Below are experts of layer 5 (counted from 0) of a mixture-of-experts language model. Rows are named router (the router's row for the expert), down (a neuron's output weights, with its number) and show model dimensions 0-127. Each number is 50 + 10 x the weight over its row's rms, rounded and kept within 0 to 99.
After each expert's rows: "raises" lists some tokens whose logits its average output raises strongly, later layers aside. This comes from a sample of Wikipedia text that the model never trained on.

# expert 94
router:45 61 46 52 48 48 50 33 42 42 66 46 52 45 43 55 58 50 54 58 47 28 59 55 64 49 50 81 65 32 42 45 36 21 44 60 62 42 50 36 51 45 38 47 41 62 62 43 32 29 45 48 50 48 44 52 61 51 52 54 51 52 33 59 49 52 52 50 58 53 48 41 48 53 55 54 36 60 43 42 52 52 52 26 35 63 57 58 50 48 45 48 34 65 67 63 48 51 68 62 51 69 72 42 62 47 38 34 54 52 43 47 55 47 43 60 46 56 59 55 43 60 46 65 40 62 44 54
down0:43 52 74 41 49 55 53 49 45 48 51 59 58 48 75 49 56 43 42 54 51 63 63 40 36 47 47 50 53 48 50 49 48 55 42 43 47 49 45 55 64 61 56 59 44 36 56 54 54 62 40 68 42 37 47 46 34 56 41 52 38 58 55 64 42 39 57 45 28 75 35 41 57 52 31 58 55 47 62 41 49 58 32 37 58 48 47 47 24 43 48 35 56 38 51 52 50 44 56 40 45 38 56 58 49 64 57 77 37 43 34 58 40 59 54 49 62 33 57 57 56 42 40 57 59 63 68 57
raises: "0", "th", "4", "6", "9", "8"

# expert 123
router:42 42 61 51 38 52 51 51 58 56 59 51 56 53 64 51 71 54 39 46 40 48 40 48 57 55 44 48 59 46 34 53 48 42 74 56 50 55 38 66 59 52 63 57 50 34 58 32 58 65 53 45 48 37 56 55 45 42 44 47 64 42 67 59 63 30 76 44 46 50 42 43 49 57 42 59 52 71 39 47 38 52 68 35 53 48 36 58 54 73 66 42 33 49 47 45 56 60 35 57 63 49 58 52 40 61 38 42 64 40 36 41 22 30 50 51 48 37 49 50 54 57 55 46 47 51 51 47
down0:52 46 38 58 52 56 27 46 55 46 68 45 54 51 54 44 42 60 48 42 49 41 52 44 49 52 48 58 47 55 48 48 62 41 49 53 53 47 60 18 78 34 63 56 44 56 36 40 38 38 39 51 37 46 43 54 54 38 46 50 60 77 58 38 65 64 52 61 38 61 29 71 54 48 62 41 52 44 52 35 44 62 50 47 61 42 57 48 69 55 59 56 57 62 56 52 58 69 61 52 40 44 53 61 36 36 56 53 53 57 48 45 47 37 52 55 55 56 41 49 58 38 29 37 60 50 36 46
raises: " of", " by", " to", ",", " and", "."

# expert 90
router:39 52 52 50 53 45 56 52 58 60 68 53 36 43 41 43 45 51 60 57 60 43 40 49 52 58 46 48 76 58 45 59 69 51 44 61 42 52 43 47 40 38 40 52 45 57 40 40 41 48 46 44 38 63 48 42 49 53 69 68 41 62 60 55 64 54 54 50 33 61 52 45 41 44 44 34 34 39 46 42 52 38 70 58 52 46 46 42 45 49 30 47 36 48 39 62 36 61 65 51 48 37 48 39 45 42 48 58 73 51 34 53 56 23 40 48 69 56 64 56 70 65 42 48 49 56 44 33
down0:69 59 61 56 50 44 44 53 54 53 71 47 58 52 38 50 67 25 71 48 67 39 47 58 41 44 34 54 45 47 60 66 67 39 53 30 28 70 52 57 44 53 50 51 46 61 47 41 58 42 53 56 59 52 49 55 57 46 49 41 59 41 40 49 42 36 64 41 47 41 51 54 53 49 41 46 43 47 44 63 52 36 66 24 44 60 46 58 47 42 46 76 71 55 54 42 49 59 37 33 44 49 47 54 45 40 57 42 43 56 52 52 35 52 54 48 41 43 65 36 54 36 55 67 60 54 47 39
raises: " the", " their", " this", " his", " its", " those"

# expert 29
router:50 54 59 52 39 48 32 36 53 59 72 65 67 43 46 53 41 60 52 66 53 60 54 58 63 53 47 42 71 48 45 42 56 44 40 53 43 61 32 44 41 56 39 28 29 52 66 35 44 72 64 52 63 46 34 48 54 55 47 55 50 42 49 31 40 54 44 51 35 52 57 27 39 58 64 43 54 42 41 44 54 40 50 39 65 64 48 60 60 57 48 40 44 59 38 59 36 55 66 47 55 52 63 37 55 59 55 50 54 49 46 47 45 26 69 63 63 58 56 53 48 48 48 45 58 53 50 53
down0:58 52 49 49 57 29 57 42 38 37 53 43 64 63 31 65 46 54 33 46 50 53 46 57 44 32 35 56 54 58 54 62 50 61 41 48 51 56 39 60 63 37 51 49 47 54 35 60 54 57 46 49 63 47 59 48 69 46 59 28 47 54 57 52 23 66 46 41 58 41 51 71 52 56 51 48 64 48 64 54 42 54 54 41 49 68 50 43 66 55 36 49 53 31 47 43 38 43 49 45 54 61 53 52 39 48 43 59 54 38 65 32 48 38 35 39 31 58 52 55 79 42 52 51 48 52 51 65
raises: "–", "-", ".", " and", ":", ";"

# expert 55
router:53 40 58 66 59 62 35 43 73 65 55 49 53 57 42 54 30 65 41 47 48 33 25 55 52 38 53 37 51 54 66 47 60 72 47 60 45 54 37 43 32 54 40 36 27 37 42 56 51 43 53 39 53 50 53 39 57 32 51 37 60 38 56 50 61 40 52 50 42 54 49 45 47 62 49 34 34 53 51 43 63 53 58 77 52 59 57 59 62 61 54 47 48 49 43 61 56 54 42 49 56 49 50 46 45 61 49 45 33 38 46 49 55 39 51 55 60 41 55 54 69 52 39 45 39 56 32 67
down0:49 50 62 51 58 64 67 61 58 51 62 54 60 43 57 66 59 55 47 74 32 57 48 47 40 52 46 30 46 61 53 31 55 52 41 58 52 54 55 30 32 50 41 68 66 41 35 54 51 77 62 56 45 44 41 52 38 55 45 52 47 47 37 46 30 49 54 45 51 43 46 66 57 66 40 54 50 55 48 32 55 59 31 52 41 61 59 51 47 62 48 37 47 54 46 48 57 64 54 40 37 47 46 60 55 43 41 32 54 40 56 47 36 65 50 32 43 49 55 61 59 46 48 33 28 57 51 52
raises: " all", " least", " most", " many", " one", " largest"

# expert 88
router:65 36 47 55 50 51 57 42 56 47 39 47 37 53 61 46 47 52 55 55 46 50 60 49 52 60 58 58 42 56 56 43 33 50 54 41 59 55 56 63 40 68 55 37 75 54 54 38 48 38 44 42 71 46 37 32 32 50 64 56 40 55 61 47 33 52 57 42 60 42 28 70 62 44 30 44 49 63 45 64 49 54 67 46 51 62 48 36 47 55 37 48 65 51 46 36 48 73 34 70 42 51 48 44 59 42 46 47 41 51 46 30 61 48 52 60 55 44 50 46 53 57 62 33 60 55 30 50
down0:63 53 62 47 47 48 41 46 45 70 48 36 67 40 44 48 34 69 45 49 37 55 45 60 41 56 46 63 52 61 49 56 43 16 55 40 41 47 38 46 48 49 42 50 64 33 46 74 46 60 62 31 56 65 45 69 49 40 53 74 56 53 63 59 68 52 49 37 52 50 53 30 28 46 46 60 46 63 42 39 45 64 61 49 45 55 45 48 47 53 65 59 49 49 44 51 59 47 59 55 49 58 65 54 42 54 44 38 55 49 35 51 52 41 39 59 50 54 52 59 58 42 44 32 41 38 46 44
raises: "Res", "res", "urg"